python train.py --n_experts=128 --experts_per_token=4 --moe_layers=[0, 1, 2, 3, 4, 5, 6, 7, 8, 9, 10, 11] --routed_scale=2.5 --balance_loss=0.00014 --balance_bias=true --shared_expert_gate=true --init_std_router=0.0108 --vocab_size=1235 --norm_eps=1e-05 --beta1=0.95 --beta2=0.95 --seq_len=1024 --dataset="wikipedia_en"
Below are experts of layer 4 (counted from 0) of a mixture-of-experts language model. Rows are named router (the router's row for the expert), gate (a neuron's input weights, with its number), up (a neuron's input weights, with its number), down (a neuron's output weights, with its number) and show model dimensions 0-127. Each number is 500 + 50 x the weight over its row's rms, rounded and kept within 0 to 999. Numbers have three digits each.
After each expert's rows: "comes before" lists some tokens at least twice as common just after its tokens as in all text; "mostly gets" lists some tokens that are sent to it at least half of the time. This comes from a sample of Wikipedia text that the model never trained on. Tokens count by the router's weight.

# expert 26
router:450500513558473440459545500423524560497448525598418419434515650538518530579439498514516505487534465378501510525524509476469461510568563480488538576593450541534470574548480500538445469496463510586504565467497499489495564526568488541494562499382498442461504503384553451491493600504537477500458594516553499571468446538441555447459508523454449505393520505424557490447557571465464530569447
gate2:488465480462568562434467495427525508451386461547474417467407543499494529454482495434452539437503494437471586524494523456509464463572499460524459497516495490503459569447408536580527533497490522431528540516451503558530558490485509483451451531408461461486474550482506482527511446495485495575435505528582471473495534419524529431576448721469524554571386566441529403492514482501549484598476
up2:482439494493496430472556512605535532561512441412522586560515444429421539508539472552537581533556533535476507483487530589437414569465474511580458586458470565545446535521373474553495511515451496558429523504477374405450500470532526576511487444552540482457519476423521523464524392485443495436543489485468483559452498537555579558551511508476443478428525503591437562503460505603533481496548
down2:596458421531555614483465512538618456466613469484460474469582481538480512477508496483466498466547543515411554563535499541523453499434522506477469531419512504510508564475398551462455470375497449469524466576430543480519536565508446509447474500455502540478600551572499468515506516539451448421521393468448516500461494562511614436518391449491445447576469564563501527491491449608500473446519
comes before: " ", " D", " M", " B", " P", " L"
mostly gets: " June", " May", " December", " October", " January", " August"

# expert 14
router:439466485596510505430431523516427578583615519445549549501414443589523445550474501538465500524466477545392503531470432508455569448480432518525535510588581524454475430455504489541524508546448419399472463568466549602450457439542526469504399488458542502436499506496571443482476448480550551519537448528512453549597528455450492519525453511541599503523438431504470441491472480461444388498507
gate0:475521530528430506537562398526562544583520536486603445455463516557496465532541591521520480531600491557533470484473415456558521475470489555537481505583593440532457574438393530469547468553578503446429531509516554498450471504502491493495505589428503476512536528363489570530463451455537469498517460495424521615497514525404459503404460508423551519534439504406485554491487497512391431481553
up0:478508488564465617450499530482488470502433513484482519465600502510528566549481469480467510443473396486508565550529534490429571495452556533383500497492592455418505439483499335466523552490515607600487536466584474501514568478564554478484517452424482429571459429477606537458527530544582537477494430434446444491492475490526480589500534497549464477499483543500506482425595476573507456471580
down0:463491509462484489523538493459584555502496425511544520570503521490567420506622529454593405533398528533529494478545432495529551498454491540582506542433597519540467543478542459488432534513469435592442542535489478477623512547439431400568549465534464578561481480611496527460515487514390519532538542448423495542417440547474481418492518455493500441563493501479506496501401478492556559420546
comes before: " of", "ing", ",", "s", " in", " to"
mostly gets: "ock", "ft", "orth", "ight", "k", "ks"

# expert 28
router:407520446535446510567489420597418539447568483514430495532454573482632499548533483489576527476489522517467488609522581482491386581483549523495539503564527533469494476412494510511505544529526475511477500493548505499505432413486495492465436479479535465585484464607587443490521499484482586624564477514397504485467504537524505492371414563523537467468484504399447515451562478462453566453509
gate0:496567514491409487466521519558452421533559525489469492450383560562584500517459505525458518475554511557478508466461600458412496579556431567445508515488545501464539571460523539448600609394465484477473521533549582505509460526467525489519477538457554529420568538548541491418489507460559576545448463401468459513451500504460557448577522564537457455477364535432469501450452445433502533478575
up0:535513469414457479434552553369511462559489443548469499436531573461475539467552550445542440405536520416526419464577537545440448428479496456461468506436447485497475480426476492462504591508509541558534525501607533539401534496466424475472513560503522499494489388544519476424512494446507499475466384455521575547479475594445495552466490556423442492563578529498608568479557549477447446535502
down0:553492484522514452500536640479474536469504550414492486558541488483495506458551527497451473566541418472445431528514574536456506500541462577575552489489494420476494426524555646394407474531456416477418478535413536543531611545477480535490437493462516386498500440480469458472468590499585519484547541603480483471500461546586499444451468485463453383492462484539525434452475443519455478484509
comes before: "ing", "ed", " to", "s", " in", "al"
mostly gets: "eam", "urn", " used", "ople", "rans", "ained"

# expert 12
router:611423507400408466575464506456549555470427512524528484579599458504485487519528485447486478458496549541516427562540500574485522611521543496423479413466560477546431485553565574586498466506436489513475564443424472481464480520526516535475468504496524561538557417593523467475555510512427467433459422498466543479552498479548499537576493466490499475566490438542456547566473586453600432480375
gate1:503331420603520565553461457507522444478508545436481499509485569477476529518508528479496460457446477505499414493446563492532605502501493463457417523542562414519610488459499531563515508424487451405431573490502496510548439475506528466481532542472569559497586446562470549497518460517498584442460475456418578452508466496524396479490436590487483470534566393447493505457485441566566466426550
up1:521445461467481525506568465541516502495459537416521451520474367495488393576469504599506544525615520520485442410623503559538451475433547554560528464487431457522472394509515523548533526445551470535506481513543581436516532480487551599474507503429477527480514554495586468508513498484466450447495447521379516604537508456486461480468457539431484405575409495529441570487459565548481581517538
down1:551554462546595535447476506426558388496524574513410438483583470475487472461578610478551436480582460462427468434466482521477527493520467481554486477484616437529460527465507527484368529581466484526506481488512407574532541470486505509461465493478414541513522491527596508508499590542469529551584465509501557523437469426428508568561505462519626575492499532455495487473409549531500403513527
comes before: " s", " m", " f", " l", " p", " c"
mostly gets: " a", " an", " their", " the", " its", " his"

# expert 70
router:614508513520445509592468404482456418528478559452504582574493510517544507470585600462456391553535522518564499449589507584463553592462561524408458553465604526523533521584537486482465477484514466467486512515454458482514532458574567542465486559502483516576516459515438497480509534511424457447528522502496465433502506533498536558590432508621427487570493489496501573447455476568563396437475
gate0:557507458503511508479460536445450445404414471538448530490557510515540454470506484483523525565408459507557455389530513519459518484430491513517388567461547446481485491529510403466522438440548514426467497463467392485491529573490586519463387512386432600415482488505476454522472494473573461408490449451499412487432463512536521428553568413495564479565516519563510555395456482522571532532498
up0:394529536564535485497451519508489494561488463568471499556468461552400514516414592534504557437593508483436513555525499531566428492602512469452548462466518418436528631575563497547424506588462443540546520524483597549439502489492471449540575500504501494582601576500492507485428482527464500553466567565545620559501558479478528491575463543499473471489434469472484497477481454423585465432495
down0:483420467537575497490542430565498433554542478493491544537498537534500530478500537531417488619449490514504454523511467402573484439559547402430543509485435467514615524448499593436478488495456489546588436576508491503466538443416523538532535540398510509538438549544573456477515465466607546545425473452415504471568496625532493526442576536557532501405548490468511531600511479535485458540475
comes before: "or", "ed", "iv", "ure", "ion", "ic"
mostly gets: " pr", " part", " act", "reat", " th", "irect"

# expert 74
router:582541467411497434525509499451480509433579463467444430559430519645455478475479502533457452515523511466518459538502549455473407515536439465525487455476443582453615468496510500469444489416418357526488494418607543562441480524491540484576503513496519467582545437492516468441559516506500591415550504517486498551442504541502529557585516482512458513447441488386491482520502517502553623449506
gate1:505561416440531454494516473523481492461576428489491451397507563519512408470498550553373603536536489482469472566498572535469426506470406505495460577588523488491502477479451497500397430455456441531478477456484486474495450439496548534552435547531531572493554453408596422527498550489471608423488498446492439495450451570506496513574531524519369535440505445412550490559493496524518495558420
up1:552501542478490481538479551532439444420440497565531506487465540508473555470549508504571509488529515623441499516426532438579565475452523572381544482488469492432402401425522385501401557529535515397545429538530612479488507492499470486523551513484449482463471461551528515563465463600513525438526508564608529536563437528488460502523496532537499446432399499417435502437477497504577469443464
down1:515489612424462490367508466499540428523549427532527434515483561421458438473475481504495507577539511519505518480476524516482543492450451516491478427524587540491461486510501491450580362482516460528520409545548549440470511496576604447451396505570579496466549465441550457582580445461430453483553376509513512476481516541469571509549556595460444430485524543473516512429509563572539507550522
comes before: " of", ",", "t", "s", " in", ":"
mostly gets: "overnment", "ternational", "ampionship", "oup", "eam", "ision"

# expert 112
router:485483483559481383460476435538516462454460496462458547387559435527471500415516452544440482523475618522486504549489482395526548427471478455485532489520534517523446483494525504519480521559625438441516412583572526555449526540435418449473477513525591499518481546538523467516597436382458544568590441510522458574545461519520495539534448497540579492556516480516588545541517515506609520409520
gate0:429530493570459511497403454503500465496532466428490503537511380590508441469440518479496486507518642449537498494456493530600480474585437471451486514522558467525473513538501508446486515546497493492511502565613577528456490575554458476555460504423491411540512504452419380526598365526517442497612491548598465566532490489463532524519542540530588544477519516427574534563493488509571454475499
up0:517425522544471423552500344454479546475425537511385562537426485440486533551555536523489409471454538458527503574461521431524518559519450582597480502505533517453506509456548474482534527507453504563504582548534465469479527477495543586545496598523546511559510554541523463506544388504486460532569524529443472493508439472555498500502417394373455605532557516508483516600490477451441577506549
down0:502608544445537470490548548486538435581470477512552468474522491425521543476548514370422543476491488575466492513502484513468418567481531567487491487545507457662452536397433454532463430560530485518520535491524453401394479546437493477458580514397515511406475462527503463461513516496455502512501452522464512563557394487550492382507573599496572549455483532485507459510428499487549526561453
comes before: " of", ":", ",", " in", " and", "\n"
mostly gets: "urch", " City", "istrict", "ouse", "″", "ity"

# expert 10
router:500503543476598497464439462512521569546509434556475523428524488459483428546520430507558490573519466395468483468456496507579430563483482464433477525523404454584619431474359511552494499485515522540458534633579494500473451465416456502480511476470513464483450509516569538469512549479451500615556548584478490476498433508561500559574606514425514478541470581477516590491521510526445541584508
gate0:479455553533530490444541433541491536396459410546522503513503473555435482519526493562495459602531504489514532470584566466461418462475470495428492486481478532559403519494508543563523522433461509465400492599542500480488475489474500599471540533443552540431505586513470457612417401443462498459593482554561490578391424500481571574536502446461512478603469541428499540571465510517556437504440
up0:485524528513514480520496521498481514516495497491454558463548472527458461497488553514463452524577467495638485472414538402506541467512511567457526449499507424425544554552469470487570506526533488509579515506498550456520566476523434534542497484547561559459570622517502492461618552412388442524518520478484507524557454418533444471568670443559471514480464492469441488489543500498630394454604
down0:407475528444473602495524451576512456504432467515473614500448459526414505567463541470478475489459446451554461523549391476531449539449534489550538537450396401452381531592483445477490559534473573469490487529474589468536521491446472420505471483493508516449436517516483558382467555531440489474518528596436544483491543534507473572537481443458506495368489572421490478546535522570535496418511
comes before: "a", ",", " (", "e", "'s", "ia"
mostly gets: "an", "ans", "ople", "ren", "ton", "  "

# expert 110
router:418579461459607491533556523404437436461426467465395530508602442471477507504496465443583511520475500507507506522581540456621455425545488494470519457516429513523554530463421562437548449525535477462441471470547538432454471556407514552437456442519480569444482513450510503539429517514437522568456452552590557432545464461608501530587555501420493591505534536506486525486507469561576502514531
gate0:409412512488430533485500475494493315483507428551520467421520562586512466511511488490463559685492478539570506482524546513480433547521611452540493540515497535545558471447440532545444489473484559440480448465517526449600465474506586535481502503441416479479518503464548499559508464543505525485540444412490550445478468486534448495514528441487453464485393533402501501476492601460478412499437
up0:478507491533486577466473547476482435484411507452483491550450518464465461542485511461524598566512469558418538586553542512587467515474532532518485377447487484465519567550507590510546509488505590465438457454493431532470602540584482561469511507452460488469490461509525536431420427475442468412557507448512460450363484473617510537435418569422469619537537561492469477445497425447479459498507
down0:536525530443493547532471544426501422564491545410539550469534485410485452616514443497505592446490577532506505515540484509472456468537463567500552505505512434533525548548463533578613553533465548391424497490516474522506479536554513508408549430549568503452434397489482591493440553416456538413491480489526494468521529512565451535495541525432499528591624494476398533473395488424556505487513
comes before: ",", " |", "\n", " (", "'s", " and"
mostly gets: "ica", "ia", "a", " States", "ina", "!"

# expert 15
router:413545421556527470500608520461544538485514512566432509419519579482504522586525500443500479492552522581554525454451479459417527430473517458431571578660491514520515542490537546516550445569541445458471456472516490500479504496545509519441509462400457413574528457507427550560561504453470555526468550479482462614517471554421465413483600509491450537544525465491565529489472532562536500529372
gate1:538520511585490503474476500445490424446557436522522526531482545447424472623579443491575491523460339433512505481428478556420489499518491556445540494488532464486505537590455472589674454438536472482494387573473498496467557535490517534463599496449563457525529522431447533561525442518479526575481391530511554545498448469552561445486481484452462484554502432472485476451512529499417525482496
up1:539423418514433533497598477551546560518456497473547519478591489499538483460364512484512584530564507538566505533604505435587458461566526535518439502464501536476462455406502518550452497515545484526502557556483437589400519434527456384529475531590477587515456476551512459507547486515542567513545573412567453448500521493487450559537546626485541570417508508454478547516491503466544435563478
down1:609596463556492479568491406526471503553540602403494531489537551583486462434471478449498476536442443542483519531488534520490475506542533563458466407423492452506473565465482442615478453438487410518540468545468531470537549490432459490549556464470577512458494432447646516537428510453574500492508503547512471399455428459501464481522577494546507585375487544467542490517502530461511431513590
comes before: "-", " ", " L", " P", " D", " B"
mostly gets: "|", "\n", ")\n", "-"

# expert 92
router:475472561399514464498456489452467505380528490491502460438491473521483504502432550405518484475526573529412473560505468421580457509479535540537550373484596506468495433446482511399465460443436463379504537497571545544441513468452372500509496483443562538517503463559511414466581449515445479560496526511577453486436444478497457448544492602498451561512480449537534509530367520485513532424514
gate0:439525581514554569572407477555517542485540457558457424564493518534510581389494540468524440499462630566496586457546554487564532505558549574491514547476543467434522448437542564488536507464505536475554476488443507561486437472512504577503539545382485410557481470458528431480521474488521487539501548482546509528449404583396495370442525562459429525457459508452540460454489532510411521525452
up0:494527473541448453499507558472524508450434530549489446554367518513565491401619508494467517509491476495580506508473553583473494498478509531518531477447598474521420560392493545553459479517498481532534467582491519511508542583438449492540484532470508577543572503531519455429542491447606467458499524484567482510452459593439426378500491500577423470419476426513503516552414466439513582637486
down0:522469448519450458426535481497569425534537532453602399466535539546531493546512506510470466488430517506531600454553439545480589512484532507502455550405495574539492526489392505497522444403488419471529417438513441491468417433448597566527549440503580495572483450498510519524592517614502497539525466393500473508512502531490493428517549628467497567454493438485537455467499423535605482463496
comes before: ",", " of", "\n", " States", " C", " and"
mostly gets: " States", " City", " University", " German", " World", " State"